{
  "num_hidden_layers": 8,
  "n_experts": 64,
  "hidden_act": "tanh_gelu",
  "router_score": "softmax",
  "head_dim": 96,
  "tie_word_embeddings": false,
  "parallel_block": true,
  "init_std_qkv": 0.0426,
  "init_std_down": 0.0,
  "optimizer": "ademamix",
  "warmup_steps": 289,
  "decay_fraction": 0.801
}
Below are experts of layer 4 (counted from 0) of a mixture-of-experts language model. Rows are named router (the router's row for the expert), up (a neuron's input weights, with its number) and show model dimensions 0-191. Each number is 128 + 24 x the weight over its row's rms, rounded and kept within 0 to 255. Numbers have three digits each.
After each expert's rows: a language model's description of what the expert responds to. This comes from a sample of Wikipedia text that the model never trained on.

# expert 48
router:107137130129100100118105117128097152131146137105100095149134127166079097172120115145122085147124157119185113139134081145166146094092155149092095126107131122106162142129120109182167126119136105135105145164109149107116117112135126137099129125144119146139156110140160110112097159138132143140133117172107186109105147103123121086101114172135146113166098136151177156103159148116139149129177107114151103139156125155158152171113127178151108136110067106131120113132134163093113117135133179101143140106111084138127063118127118132146157125131147142144137121085128136142122104105139098127
up0:150169116151110109160085145135086136138081119089146171148083144127169156110129123124118130158150135150163140157124126110153119136136072161116147136102102140134122101152119114126118112090147087136147117101132150107082109126131136127145095132089134117111110141127136105071106141154176107151134161102122108065074112159160128125131142151138129142118126090124116145138106148156122145125175154148152093146122116139109126091111134127096162128139181112125123068124148134163110155103141117147138099146127142123151150090165163139105118147157083134165140150136167150145155121097171141140
up1:134123117090118146129108154138162146124144122145116147127099122195130120127124125104123131116115113125149093105173129107124160109082124127110107114136140091164138140151131107117111117094098154128127153127079181114119111155142119122155100123162129122135102110143115152133150180128163103117123114149091162079090125126085120132122158140145102151119112126087141108140115102167130097142159112125153131121124135138051179101103138170148104111114136155088097141089129112103133147136117142071112134138139127131099152107148177175120106153145086154129155172102082118163109098087135130122
Four-digit years like 2005 and 1997 in dates and seasons, and capital letters or periods inside abbreviations such as U.S. and MVP.

# expert 61
router:133135126120129108103131149144116129104119086120167122131124128110139131161118077182111101146119132108109116184127129094085135130110081150122169145128154151093133135128153141122155117135177161185113148108141116091150126114118109111139101110130126146142157164127138129082098102104077077129131153161156150124095136157161114161109118109152081136132111152085145105094144105087122131140142133156147120094105135121167116162115151158138119128103117150132118128075117114106149124146092166105135121197088107093122139087135134177129119138091136138130120141157146121126143157154165138096
up0:138122128147126125152112106118110068172137118097145163143137111170116115150131105098135065104150103121152149122117100113151111065123149169148157141121104144081141131137141129095147115182039134133115175135107144127124153156122178124115124125125127141125126110109155136169149137144122123099113090200151148097106131122127110142145177122138145161138151132156126151166151138144134124113120078157098126113156176109151127143137142149122127157095162147106120123166112152110138120142130151163152158115133093120122145123125101115139142128154143126124137131107135133183112073142138092126
up1:109129131146153148158150181137070142131125107133093105126156105116132156149109090115104131094128141174148098110143164140147135118119111174149139165126080107099107152132147120106120170140102157131136104150144110122156111145165094120140150105119123089140147144077151096084130165119135133160129095118122097159115103114138129100121163103178123147083139119111089138122110112104129133154117102110149121103100118137127125116130114120142128155117093140140141130127137109151168114052144104100121133136123114098150155146110151115142188114133110174181134138076139104139144119069124108090
Common nouns for organisations, roles and events after articles or possessives, such as team, season, company, manager, School, University.

# expert 34
router:122117127107144135160182112127153148106115112090138098144115108139119168113149060133156156089126118125152144124125168105134168081101118125121110119133121131116152173124140096140120090152113101115094129151085145121150153143105186175091134106133120151131172143150105141103116154150142103128097130185129099086107104114107111143152137115130148129157127140118145086115134102112122132116097112174103121090116139142132130123116100083106097149129102104154134095171169128148150122099111170145148170132128147125116164097117126105114103095150106152147138106072114162103108129146139168100
up0:160107122142119087115136139135140143154137123153089109111159143131081169101119102105152126144150094094130140182106096117120111116100183097169114127115119134118103147159124118154164132108111128137108171130109121144132112141117141124130117092122105146112098132136104120114129141102149148163123136136116138104167115127148129130135179141130142125131103122115144128099126111114111094143114156140112134155108158125053124114086123116122145124079126148111131156093095075151127086108148111085143142097165152083113096091053146153119184152103149107123148161152162096106139112091107144093
up1:141127101130117131144115134149129153146167116165160127122098125122124094143143129167097095147092124144132109115085136148114115126092095168104113131116161120079150134128057142124108167137118136125146132105152128115140150104132149113115139145140129135124124138115174141143145143133148115108116115128117117143117087130133118112213154183135125142123112085148132124102092106180111119144151132127132106122121106133110092130098138126142163176118174193105155070131073116149123124124118114157106142087104108090160141124057142097109097139100130149155135112100089099164131120125126125157
Commas, periods and semicolons ending a clause or list item, plus following clause starters like but, which, where, they, she.

# expert 11
router:123111171152105116129112139152133154137074128085127134113115129104157126123086117136163143122128155166126098146148125144143140143153090130102093102111154117141135103062130102124098161138113117095103140163110132129113071129114120108139139101093126097122127091080129155116107159086111161183115140152144162142093157107125157131098155127153123124140116099131136158116112132139151153109127168175162153089143087189160134123127138103135082141103162116120164136122155132168108119108166104122122150096139091163133147121175127147155094107112131118125124128120125106114141124175094123095
up0:154130083149138095106179125122078148138150109084110077125109152142136174130127146136116113116113150165128124094121159125142103107169125108126140123136162102135073124131181124143146157125114128139137152135117136142117102122096140109123168127126137129176119113100126112122134122101145143133128148149127133096093112156100100136127118164187147129127104155126092130097152159124127114095162168153115155114117122157136122110120143165118171124199099141145131134150124138143102165137058117179089154105118136170090148113162104097127105157123129160111127127141142148139152158100073116110
up1:147126136100106121132153160115182110145113107093133124181123112120123113093151138137141092147146134115138089112155177156148103104163073143126131156151116138116173132151154129096098123125140170101124125168135130107123143132110090121115119116109139114106120135103169134153117116154169126147121163154093123136104107115136080098137114129131116148144168163136097065139130125128120107129128132106082171121159131115167126153111123110143135142117172124178138124134177141085161077160140101127136118127156124136129130140088149129109085120118137126095110143099088185134172172142160165119
Words inside section headings (Personnel, Life and career) and their = marks, plus determiners such as a, his, this, their.

# expert 19
router:117125102133150124096144112137112149148148137113113127187070151121134099107134112116109144096138092102105123093119158168121166126137121102128096161160097116140146120148121108125121126149089167122125143100171128109153079132147123103111127141173125157141163101113115165150137175147167127074090118117158139104145129112104128179094162144138130162125140169159129095133102126089137115138115144152103111122134119100115126117089172097137110099106119128120103097136122101172181109146104135123101091109118152097092123143138133163092127114144108140140168185122095147103167151152107119122
up0:100178130145109131115087124119162096121132114114155089123140077148111127136153128146149142093126114188179148143107126123092127112107146144190124140098121146116092122134216165100120124136127133121128122147127127143098144086098129140110105129154124157099124155127137162113102144153160120167146088132153099136132124149133126114153137141113136150138126120139116185143171129122081110179139115071115125105111166131132146123119131126158124129093146134108067107103138130078091094118145140124125120125136097131104110142101144138128108129097126086160143155159111095166119119073143135147
up1:125136145116146103130115130144133161154145073117133111111159114170176127128079064100131123149099122111151120128161136134141090135128101170124143146120136116103102120106067121087093099172111112122110170127123068128117122111111122130109112122144088166146110160133140138138125159132155149145145114203132089142114153128105082124145109149164119145127143147130089119109138118164111134127174181116136101119107112143154124101135115108110152149095119155168089145150146119103151153119125110112123167097143127116139140126119128131179144097102134112142106123147092117175079090116157133118
Line breaks, leading dashes and table-rule hyphens in infoboxes, bullet lists and markdown tables, plus prefixes like re, non, multi.

# expert 9
router:144138123131129161172144126109131135172107120148139093138099145139170153082148117161144170103076111099116122125163128144136118167149093137147107090141082135139129108091130116160111111132167170086089141150099098102099104117165073139105118120153110147151093105103115096156153113120117091135101110169116128174144143110116160135137099124130126100137108154080157126092129105150105106117136122110169138108149156127114116141155123114113100143121136124124092134127150149116126142127101081141136103116141164141156164160173080127093109125161145145103115171103112133148125141113138085085
up0:140151126127131100152139124149135134112115115131139174130131189095125169130108102181081134129126115101101122163131137110123119139133126148108150140120131094109130123170109158137066064154118141120150121165120123113147138124139117125145146127159176169120124177054141084085154115104097105120125139079127141136111122147169128090172136078161103141170152075099134114160117144129118119120118133144139117140154107165138143107116159152127153132139131139120102138132114114115159134120127077107107127126103132130154097089107159126138164127134120152117151178160117153087108107143118154093
up1:133128124108106130150101123104142117153138157136140132127147106206145168119110139176108132126140080150165121098157130119134144123122192142157145125129123122125131150160144135159118107130129120137146121114114176117098174149127119130145090113146115165124127108135167123102113132113139153110139116165092114156122109166085088071153120135156107116108167136088109113121127172153125151088144095173086101156100093122166105161147122099136139136170102123157115107131144129122190117140141145153140141086149155160100117107145140120097074154120145162153121133102154170132148135109151133129
Function words like the, in, from, during, between, this, plus as in "as late as" phrases.

# expert 44
router:109135125103158124079174151149136108103168119164117095142176151150152116157127076116096108097141133136151169168137137096129084119103171131138137121107131078083146099130160153149144146171088127135159127134135131146096160116122136134103189170131161152152145135135147160153114100113147082131123094139147142137101108085143157096104089098156136153119100145126132119154121137092127167122158094139138122134171129090168154151123130123136130117096163164155078088116108133161138121137107116106174130116095130124125137160134118127141157168111132130109118105158126122130154104133134118130
up0:148118127129109091174074131089163132131177148117140108103141150152123130118088097151100131086134130118140123106149095095131090099132153116126133155124161166117116150125099081151117116172164147098173128125120147130125172114111096123098107117162135155122137107146128157087144122111148139123072121142100130095095129082142091109136112132135090148140135143139140101142150127145094120120158129143087105171123174117098087129128118142115142145119128111125108169119169145071150160155095119143143131142154117141142153149094165134136116133176150137172086112124120164139130168156167113116
up1:154160067144124150144176138115148084105166095127124133121138128164117132150136146131144139115158148106071141138132119159093097149161129172110092196126134107145148179092130101107143123097140102144105125166144116134125095125139141127170095179117132122157099097106106111144143107129140167131103110134123142142171106120141129147165149088120113124090106151133085139117096156106099067115107137101152123124099138149123117085168109130115170132139132124118145137126157117137162110132109141169141157122118116151084176104109113099123138149130110124109115153121112166148118102179126113116
Years in birth and death dates and table cells, such as Died July 14, 1971; also country names and closing parentheses.

# expert 6
router:096140147101127114112123139158167169179157145113094078165115157134139116103141167154093101127138122142132126130121156160117115116130115167165143161139100143116135107108084081125131121129116112137081157137129137160147084075099146120103151120086149140109147139133169175154115141129181149113064102108106085104152125123127130118142134136114154123157099147103100099115114121130118106117170107196128093104138131115143108112136166152109105101110176125134121136154116102131126105126143168113150089122142158145084126142117130172145146129109134166097130130139123148164142116098092138117
up0:112157101134165133120131172122167171104141124158104107139163117118047124150098113128143173154128173125123122082182148142112162092095089115088086105131133133127100132126128122151124117134139126109120121129131123123103129111132141107110111122168102127151144121118103114144092121171125137157139125156090130123145094101130073155156140147191129151131150133141130142105174104149110128150138156168164136128125111106137098159139117117148199166117152107099098136122137117124147156112105131178139121119144102087127144145145109126168098076138142125109138112178100089115132120120142132108
up1:138133121178091146140103132108113120157154105140140132126147086134153161143165114141170121114179130095115138137126200119125108118097128113162144122130134109110109116101090112153149132130139151113135123143102097168105191120099081155082157140168108117104138120104148119077148184136152140145109125143146106114134137101150120100141113113142146146119105102081129147136089123143080093089117136157147147166101157111157143092172114119134122169139115138154114128126123100143133118151126135121111179125129116176128129144093131108137122112097111096136118174138099123097137079106152123177
Hyphens, en dashes, pipes and slashes between numbers in dates, scores and tables, such as 1826–1899, 66–58, 2001–02.

# expert 57
router:128164108125122171136079100112124127126115137142141184098144147091093111100154143142122155106149162089101153124155155131105108141077140108136070150137136104112087149152094176113132124129127093083166121132127124110124164088136149115152113123124158110128114127156149103140128112099167140116114153079145115157138132094123137098118107135169120125119151116146153112153072122132133162120131081150079098117123134141099142113085091097156071145172138161108122126123147132163115104134163095122140113150133120153113119127105105136122115114138156130187117103170072119137111132126135113138
up0:140107093152076143156130174144163149167159161141166149142171172163159137108128120135153099137047132143117130107136158113139121141118117130121101134134126122164136165166177148143100161135161156206166144127137127126111119104163122116102153150131121100175118112115128140120103156106154080133131176127128149157109145136081135118128166136135154138140173097126137162096101129128140098131179138150148142142153134160105122104132126176154143139104172148125124091129105146125130093117124110128164140099127114118100137115157151113107099101136118134158129110113139110133122172123140136132
up1:138158120155118162170143123087138150103144096112145117152113153141126149075160126128112153124081131119120120137114153057077123110150137122150121137128146146166136124156096142101143141129156134135079143126148135110155096135148085183132134161133134169112083110143127133132134145134226073111118107105142085129144129115110150154140098137140131116156120123115089140109162120110117092141132118125102116103145144137112174122137108142128128097098132160153130143110161111126122143155102167094089143136163125112094133142118124107132101179110109160163118126127122185120108102131168126145
Final vowels and endings of Spanish, Portuguese, Slavic and other foreign words and names, such as -o, -ón, -ić, -ía.

# expert 0
router:134150142113146138093113170112131138088135112126124085066144123130084139133081080143133180127147164123134147127107100085089143145082144121144137099140141115136165170125107110136119104134135144159103141132111129147157120154165122090144121123128172148127121105126091137148091114130103073109128128138139099139140113110113181113113156114137082129142101123119147085148095125100113116149161113149141138107135144119155131102138171158170145086168162119133131156126200136077125142103122115110164133176095095122129142139104173137126149121150143130156116116149146147160176124132136123126
up0:114121121097139128161096158111121112130096107125167104141102199130139109114170168165173139171107112109119124165118118151113063132115131123114136153110131117125108059117116111131087113105121116109155138109135131102140135153118090121157174116088131085108136163130124119147109126081133105156048166103093130145138123152113125094106123131116140130138146155140116144141146151118131133088164152128086127148099113125129122161148057150118112134121145116160093118158146086103139118130120136131111138150162127115064131126140122090140089162128137133134115121168128153158123128108143141113
up1:101154123094137125107115127101145127126163094137117122112158175147122155169121152135123138076142138157097128137150095132166137130123128145159108170143070104104116125113144135144099079108109142127128109117173178156156147111124167123169128145151122119107150113083168103121138132142136104140119102086147160174116093146143108121129107128139105118153134102141125154113123075115135105150129147121085119112113130113121127142151119132114180142114110140149049100091161088148130143162074123088117098081155126101135119151111125119128119134111141159110147122123097115157176094129124091156
Plural and noun-final suffix pieces closing a word, such as s, es, ers, ings, ions, plus plural nouns like people, members.

# expert 20
router:139118111117075165115116126142141143105158117121085106089107117120160125140135111089118109173154122136135119107103117130118146153110140149105167141140177135104093106100117133089159145073143141121120131132138082104138116135163116150106102117100094141158114142136119130073093120109117150116110105110152124147140137142130155176122138126131154147083107094089112104142156141141117074091110141118168154151109145088127155143159122179133090124117133136088153116120088154146137097089139094132113098118126151072135119098098086143144164121096108133112158113076146115095127116143115145082
up0:116133142149169143128113139130095129142142112124108134119114131125107165096076127122124138162159101166137149136145131101155090147115155143142192163134101186110160126105124101184128110129100130112164127087093154101154097096102119125115106086134120158112129127118123146096129134137137146105117156107127135124129172154135104142127107139176146146099130201127111156112176094117140125100155179145135113157155181121118130114094108120113121114103127124132120108131140143100208129096145126124090168128148093147137156125148160106147147136094112127128129124118115145161097158167147095135
up1:129139077137150154117128138093088148159126136155140166159110120192161124158116076134149123126170117168149100115164100134174138146139121131142117164096142089147141147082098105166162145086153132151137114156109147077131131079135135137183107134132133113105128105116140143129112158183146153145112170137165112118164125122131145127129134176124116127137159154109126105116126089133142118115134144163121117148155164132129116081126111129078083139098111150124121134147138133170162101120105154134156154121135156129160100119145146099096109111117125168162137142081132129136098113102149110119
Prepositions and name-starting capitals in descriptions of places and buildings, such as at, near, named after, drained by, called.

# expert 54
router:145131102148140104153138123136123169135151150139095161107094145126104140110149130140120120120125157126143110110127142161143144085140064086112153158127174152146130114163143143164147138102131105138119121106160086122121131140097143126114167114103130139087093134131112093152098148088085098144108147138130126144080151116127180118138150160112118117168139162150099092146104134119100116093126134094095130096153121088164165155133092125118138095130089153121155114139114116119125121114131123137087102117108189139129179120156144130093077148127148127093104181117141099151136140176168124106
up0:125124141125114156121104138123110126126153109171111156111098130140079148165106119146163136155141112123131152137122116110130128074105090161122063098123145106105149139108104090109102121141134141154111134100099154106127125102103178090108141128095132115126126154088073123096120141173117105182103161114130154125095107125087125128119141151154105136140171064134146114163169150111103153135148138118124122149177138122073103138151113104134102151127145184136121119121144120137151120095149142091106117122157131070138155120174149136084099117149129142137109133080123120132143111118099146151
up1:101128135158138099127083140113112142139092103136138161135122133144148157079124141151167152082109106157127120137150086118112088115126145113106121122128154152113118054110128119134109101084133128082100116127143154166131122130122176150135154122106141152110149128165120137143119146107155139130129126123146128154110116185138155133141078131129124152101154150135101130150130125134088119147141112132103169148144182122093129135098130127120167114102167135107097141164124084162144177127127108133146155077157136094098140116166178218143136137139146169141125137122102143118141133108137134166
Relative and time words like who, where, when, that, after, possessive apostrophes after names ending in s, and line breaks ending list items.

# expert 29
router:168118127077131116080115112113127121139091122099107128116125137140132141116091170106094115129126127160156121131116122152157124083157151093150092133110112145144164117108103084130135148138110172111122114131124094090081085150171124111131106086134120131126173108149118096122124149075096160134106171145114144112109098160156158115105191153119107092121161144126104148176154141144166145081089119169128145160081105116113120121156133138134098117126091127143120138109155152155138117097159133102161127152161154116120128138163146136108113105115145154127100103083144109120126108152105106118
up0:114124101120171171131137123083122143155120157149115150113080172146136095150087076131117116111137138179137135124107113124127097168118140121117136124102132156115119130167134098157127094126126124140117113110099157080099108127108158113122163096140148134114090110128116123110114152113118107133159132133081142160114110107127120097106118106125127135149141152142183130151122141090124163120123128157135126111114122106194122101116122112083128149167146140114093119139123110124091179139130058111150146084114138138125149157096122124060084114122137152159094143157129154074142123166110089150
up1:121127113122129132142121159107090135104102125087081159141079134143138131157155144148125095135139146176098135106121123128145128152138119091113147114142116104113122159112153149163117096106145149148158118151155096154147113097156155119138147158100105133132139128124134139134157142138133154069120121108121121118120096151138149162150137145141165143168106137163106120123076137038109116113156140117106093119107137115124114137146151165170097144113115102173108113146174143124119139137161129190151095090114147129126163134139147123164120146159088148150138185078134135104107126109144076152
Indefinite articles a, an, another before noun phrases, plus pipes and capital letters starting cells in election or results tables.

# expert 56
router:098116137097156120129130104127112137130165088166153108127119136128130149129156072135092114146160132090144130156114145140115110102103077129104115130132123078119119132111124139130123110130150122102113139115106147145084130128116132112147121183110153115144148135108166146125136145141134116181170139101145099133090103147134153094143058160155110130121120098153137151100144136112180132109142134143169133114189151084115178150101103207161112137146173145121105099127141155155110139124099117172125095146129133096154090156135101119162144126134126157119107134112104109099152109086132150118
up0:137107115136133076149143140133126110148134170155136155131137143165097122148166155109111134122140135126149147086133103117146126141110076149101111167134119089122134133101121132165165098154128079134116142124172128154144107096133155091132150141105140135094097123117129123120141162151089170124129118140118153136156129123120099133153126137121092125186163155097132074151112089096123157113111110130167083096122159090163112081153141132100144139131135175158132122101126158137118132100101137146130126149089123132112148098135123078139122115109114127117112149056187157128142117117155160075
up1:152129109110142149151096149105096162105157115094132118123103156125130186109092104122130146136113132128152095139139093103156121133182148108164129172131141117132145139119110132166122136122139142089130132161131143095125076081128174159139149137146131150097106142112127133128132145124148108097101140091103116080124108118126138148158115152153170135095175132153125122169118145110110126131089116110104141150115133106119145118130138116132189112142112108116135141114112158108169107106148150119123181131110118128109149131130168110114117191097124211172054125142108101115126155137103115151
Words inside place names, months and years after in or on, such as New South Wales, British Columbia, on June 13, in 2008.

# expert 4
router:129094129134108125136113113137111083129160153100137137112106125124148117097151164110147100103092133155146121132152155135140112093143115127137179109125136130157140162092125123133114121134135093065123160174110127160127117111099113142113165081082099122093122115129118107068108118154126149125119113101132130125155119098112118136122159133128108133126136126145108147149131127165139127116137112161163153178128146110118104079125139103098110111090114163135174176117102102072162133133125095161168094160095168164154152130094144113113152118156144088133131157160156152085097095140162095150
up0:137091112167160136157124137130116123109122143106122085164106137131069137119124131159140137101092118130136119144142143131088123104112106144110079124094135106124111118107155162159126111119133175137127099095151149124117153092154149133144103121093162120119153109125126117118130133099131058099094166144122112122146091165108171123133153103077111129146120134100115108178120103106109114151150124113111163118158147114144098112119110108140115091108069130113140128117120198174142148100127104122136127132116176135127141108153149173115155111100151141129081168159110178174136133132139162104
up1:126089125120164158066156140141127119132119148128168137149140116134096134106113113166123141140144091139071132117125169162116120129144122110083138134086164113138120061131115095126115139099129159128155139142152130131122157060138163157121129122119144124102112133107161141102124139138149167124148116143144104083089159128126163103127115128143127141165136134110081135125115080122079128160103138094171111138141141120179127106041110125095138097142148132148139148130143130118136120109137152112105127096137121133117104102121115156144152127123162129161135103142091153177141158080124089157
Modal and auxiliary verbs and infinitive to after a subject or object pronoun in plot summaries, e.g. would, can, did, allowing him to.

# expert 36
router:167130136134148129168179108117121121155124163105152087088102143095139141104143091135151179110110116167116101135164125103154159101111128110167096120096118091087163144102159122154111158101158108111147097145137116129136089099086194177146159154118171133140145152157145102125139140155134096138149122145143112128129122126138120145124137112130168103133137142142093150105097106090146116113085144120079148128143152143126144078089090109157126103165133128142159110131187113118161136127109134125155148126149140138100134121152120124149134152158109178098112101111114163111101139121125144140
up0:144097098150115169145118141122194176130108136148119138137089138118122149131105115158104130118102141154117085097124120098152123184142127091095118127120138164105149152142121133153145133115115090163114137168119160164108164169135076147160133134147126171122130112130102117146103091102147167049141154112116164135121109144099102098138106122118126124158130107105131136154125155139080127110120134126128115134129091122130105148144149114157151203175130128145123129128161105103131171119096153131095134159120168123152170131094146119086095135145127122163103114147100149123118109140139092125
up1:115133132136101130165143156123138134135126127132091138112129119155084155120122142170111068136085069127160113165136135102110100135123127115092154143111118137107151118115133145114134128176097120171090114145126175131144110127139124121094121094135107081142139135094111129149127135104152121164092099149145154099126170129147106141137113120147128148110089096086118124139149153104072140078133173075121083100132165146127137122124147122113105085103157112136065098146153166149135109100108123116142138101138128114110155099140126160119098132139135124175148110139177120138127092117175085127
Commas and opening parentheses after names and clauses, as in Cary Guy ( born…, Rome, 1704, plus dashes and in.

# expert 50
router:116108148125104155145160135124113157104168154090161116163088137136073112085165155102158185134103128126141150107098105102097149188119078125102093097115135139153127159141116130121121137117123107126121129104157157161122103167130115138171113105104126110111098124167155138140148124125097118090094129161135170112116130160117144153124161095088126153146128156098100098098131106100106116106094109112115120172129166124133122143161138122141117140079113118113137150145130128112106121102133120146167185102145161113103105119155149101153150112127120102088103150149110085112159095149138113140
up0:130133144078102119149096136121103102189070125142116123114154118130105178090108061159159080126118142141141091122099143145153112149070132107142119127098100173139120121113146104101135120121133146146131149115123125134090139131102087118141103124148122160115154182134131147110120156103119146127118142149107138136119110164124101151131150089144167150146145077116076100145131134139109129159119161129112132117124079157121131161103144083135133131134138114123134149143112138121121089093153137110093136069133116109091144125161146127115121151109081134128092125057095128129118145140103133090
up1:133141160087146091157157147107129105108125125095084057096117125133115142117131116098127162140132110103135116158100107129140115096145167129198128138138118118110131136169139120110135114155134153159152117112121140157134126151105115121117134129171105118156107141126123142164121111157146128140145150168122095097125102112117091125129144103157126179087141111115155136130122113165137127162152114171151133130167132168125091141119162129153166180119101131147084137168111101095104088175160068136113106120139105158112136145112112087113144154111146121104114153133172121106158097122129072133
Verbs and function words early in a clause, often after a comma or period, such as over, has, had, about, there, took.

# expert 31
router:141129117162147125126095074101143114131176153164187126096105094109122116134141135118110104099133112108109119092153137093145123150134146110127088147147190092156137100158164145104128095123142130157100133131095111159136140153093157101139102106142116109132152141113167104127149116125201083133099124144149120152144170136145148156117108142112147159103150147097076138174108096160172147129089120130110156082082140147130161075111135118132143123112128159105128153138136100113126088132151143148114096139105106143116092121098112111127112133115128130153102082131141127163121141152133147141
up0:103174159128138161163126144146137163150120132113144112119121147122100145137120115114103118149113112100119131122116102161154120138167134121107127171052145091130125117132112136106155125125144120135110137151131135178126108113129124130115137129123125170126155122137136104102147167116147109119150138161098133091075161124140121125121118159133093128113150157095149105076165086146096108161115141145160133123190110136118107135183135129097149110109102123113109100109129091126139123112087129174116114104101165151094180117103171125092140118175106122071141172128131134099159142170162121082
up1:191155116157138127119137122125130087117163126081133114127124161147146126150134105161135163145118122134151124110159107119075108103130116109077123118108093130138125134130102139092110133123118133138152178103111073080136124122139128105152096127137096081164162111129136130131145122110159090124116122151134108125128133115131156155120158137119120144162108121098128107165174137131139132110114149131147158104151127111129121213119141121132150117145073158140162151122178098123124116155111129157130128086088140151126145093106167131125152154145147182137087207142147165144100110144116117114
Middle and final syllables of non-English names, especially Indian, Spanish and Slavic ones, such as Narendra, Universiade, Hermoso, Gómez.

# expert 8
router:101131121150119086096130142138125107168134147135147121168151096131162124157137159153139118119109101154136099110166171134118137078119055115130103129147119125101087104123128098121115178130121141099123143124159184147096167093166146113112130085082126130159149147131151116112096155119174117161147144155133151135111124100101096162137141171126136110147145129111115079122135163148104145133128135091151120142110077112115128170100114123175178126161157160106096135148103115131111107158097141126091129075154132136113137095145131111138090131113149134131133096160105137144136147147131155102
up0:125143154120122115132117132112131114136162141109141171130171099119100100129125100148134110112144102135148136099156148151125121078074113172096144173129143151074104127119089104176132137170108155089139126136139166126109120051135167121131143102189119108138117149114158125140150145139141102139101149136124168139088114085135134155123159166126101162168129145108178113116126117110111150161140126138175107126155130125112151159086133120095186170125146135106156149111170123144102107108096161125150123108117101146081138129127138131153120132090110138134128101124107092160141134127145117105
up1:118138158116141137159170153115124099146083133169134136156160125136134118149123135195111165151177109136141080162107127149111142122119130157151132152126144052107148128153172105103138114105127097110110163134116125152136120124150152112131121159108167125150082135122113121079145123121132173079170091124107099164148131133150157097145143135122122157122153115136143143116107090067125130121146152133170159095149135125134108137127104137136183138081151162104154142111150147104148164118107096116141095118171139126118124096148116091138175166108129113136110103144123113129140095160129119137
Sports vocabulary and ordinary function words in athlete and team articles, such as League, national team, Cup, championship, the, a.

# expert 63
router:124142105118121182085143116117102127140099124104159155081084147125119128138085086162133110121102109164133128131139113088140128093108117118138119099142115143119163126143123096141156131170128107112142175149115131129175155147117148128156155130156166125159146147096086166118089153083092099122101115186158120151114118086142106103135128105139121135136164138079120116150098110099147157138091136127139154102130135096149124137111170116146110132143140131110146158134183126097127157136095112126183136194123096165106171105119138087130138139116137151104131112116133150121154092137116137091
up0:115102133147117124124094122082097155160133155082123140162099134155116117155092165130091062119155142132125110078134142098074133132140125173081156144112170135141143117095115124140116114147124121143143090142135131149154126126128121105179094088106117200128107117092087124109125129108143156086138135135091124135093168102122112141150086148157102134150120129083117120116131110122133104117117181099151126112140166140134109133172123143138124139159159145133124140128148162108151076114186144127141126113113151127114110125171088119129136111152128129111092104165134156158113113118126092132
up1:130118129147104111108142147114113133175137148153108127164100146148124105108139150117081131154127185133115137138122121112121145121129133095095089132124106147056136137108120066111082087106145159100177140116139164128162110114132130146100160110122088082089154121106151124098110133131127101153138150104108107122094104149110122136145122163119151111148101139121082142111114111100144126099129128167144172137160086092113152136137105138141108159094120060115140148074137154131107134078116120141122127122092121144128165156157104130151120134156138166121110140159101121103088117092126103094
Closing parentheses and quotation marks ending phrases, and subject or object pronouns such as he, they, him.

# expert 28
router:135194103103160144167145126107136137133084108117116158095092105154155100111137136126122160141114135101145096096124108132163090147076160104111109114150091108168109151120147068102151135095095124145090109164134092114127101122101106111137148141104140100143117124105147107121111127129154162095122112097092166145126145116135110141115095144144165105119116121168127122109123144103138152118152106134092134079158132121154141126099136139076118158130144150143129085137140161156129129081120121132070158116126099114117168126145140108118129183114090166145130144089117165142102117117163099125
up0:142161130132131177158100149102153100127163160165141167130111111167123156138125134093137086160102113164122150140134124119139125121106107119097095095105125112127140134116134095108126132106150149112156161143118114115126094147126122135177108138126171154082109109115141103100143124173159142132153137130136102083098101156122097075112108122160122142161110126135122152118097149110099114112101122081131148100130155118131129076102113155135122138137129149168114154100106124144132157136182128126074136132087121089152130121107138121163088146153152143129086095146146160168142089059099118103
up1:096140092150141113144125135095153136112163144139195159163127128232084136127143106107144121151115078181178085119123119102132125105138117150118136083167126140119109124135134097124109169118147130100133146131110179119141108103104118106141156121132141124129136091122155104127107133109149126133113144118131132110126125139135127091147107124139108133108115156090137148133126122159096164113136118117123087134117143146110119123107149133150191167101170161136144114110125081149155120160135084127134136130153120131118146125103175176144116171107116117164152140103170118137123146097082127088
The article the, plus markup in section headings and infobox fields, e.g. == signs, list dashes after See also, colons after Website.

# expert 35
router:133142145100148118109084121176113088154128166150110151110153147106134127105133120124142119131093138112153138136139114136120103092157141119125156167104110141150145152175113134110131138143071127143092114179130123156137102074093152142129154143132146167137110145124176152096158142154122169081158129145150126094169123145086116150095147159107179096152123146146096123107154115082156109108085113125099097118128166142114133136104096144117127110114082122161122126147161133135138083124166131130160139176130139124122131130118095086083102090129132152135103135141157134115172153098108124149
up0:151099123090116112150127146125121138120129124103110124139113153182113164113165120134089123097118127130115134101149104107140167116125132108126122141139140062124085122142099145145158142139147133105139120112074102164154156105151156054097111084107135118121151129136129174123154130121122151153102155153108132114142127112082161091130105133144143128121144127068135107116203088164124102083151138164126088131142140115141121116185152131124141162097086136114088139099116182139125130155106071147136102120115123148131124156122100138135155111140110108129113114148095111101130137104084118126
up1:133126116118101116137151145122094100147145122121129149167128101110125167110114153146130116075173084137122108105167195125096095139071126120112156133159137115128115136109114115130203140088150150097115177104118168143109139134107117144148113099110128096111134104114120131139151136136159102109138144157126126131087132074120164097156164087138086159152128106142126046120143120122080128141140160154143130146101122089143097119142114119159100138120144154141080166144110100125141144142139131152104109106118197131141131147133121119171155152119137126124152136161136145131138108138121111132
Pipe separators between cells in sports and results tables, plus semicolons, dashes, backslashes in LaTeX math, and quote marks.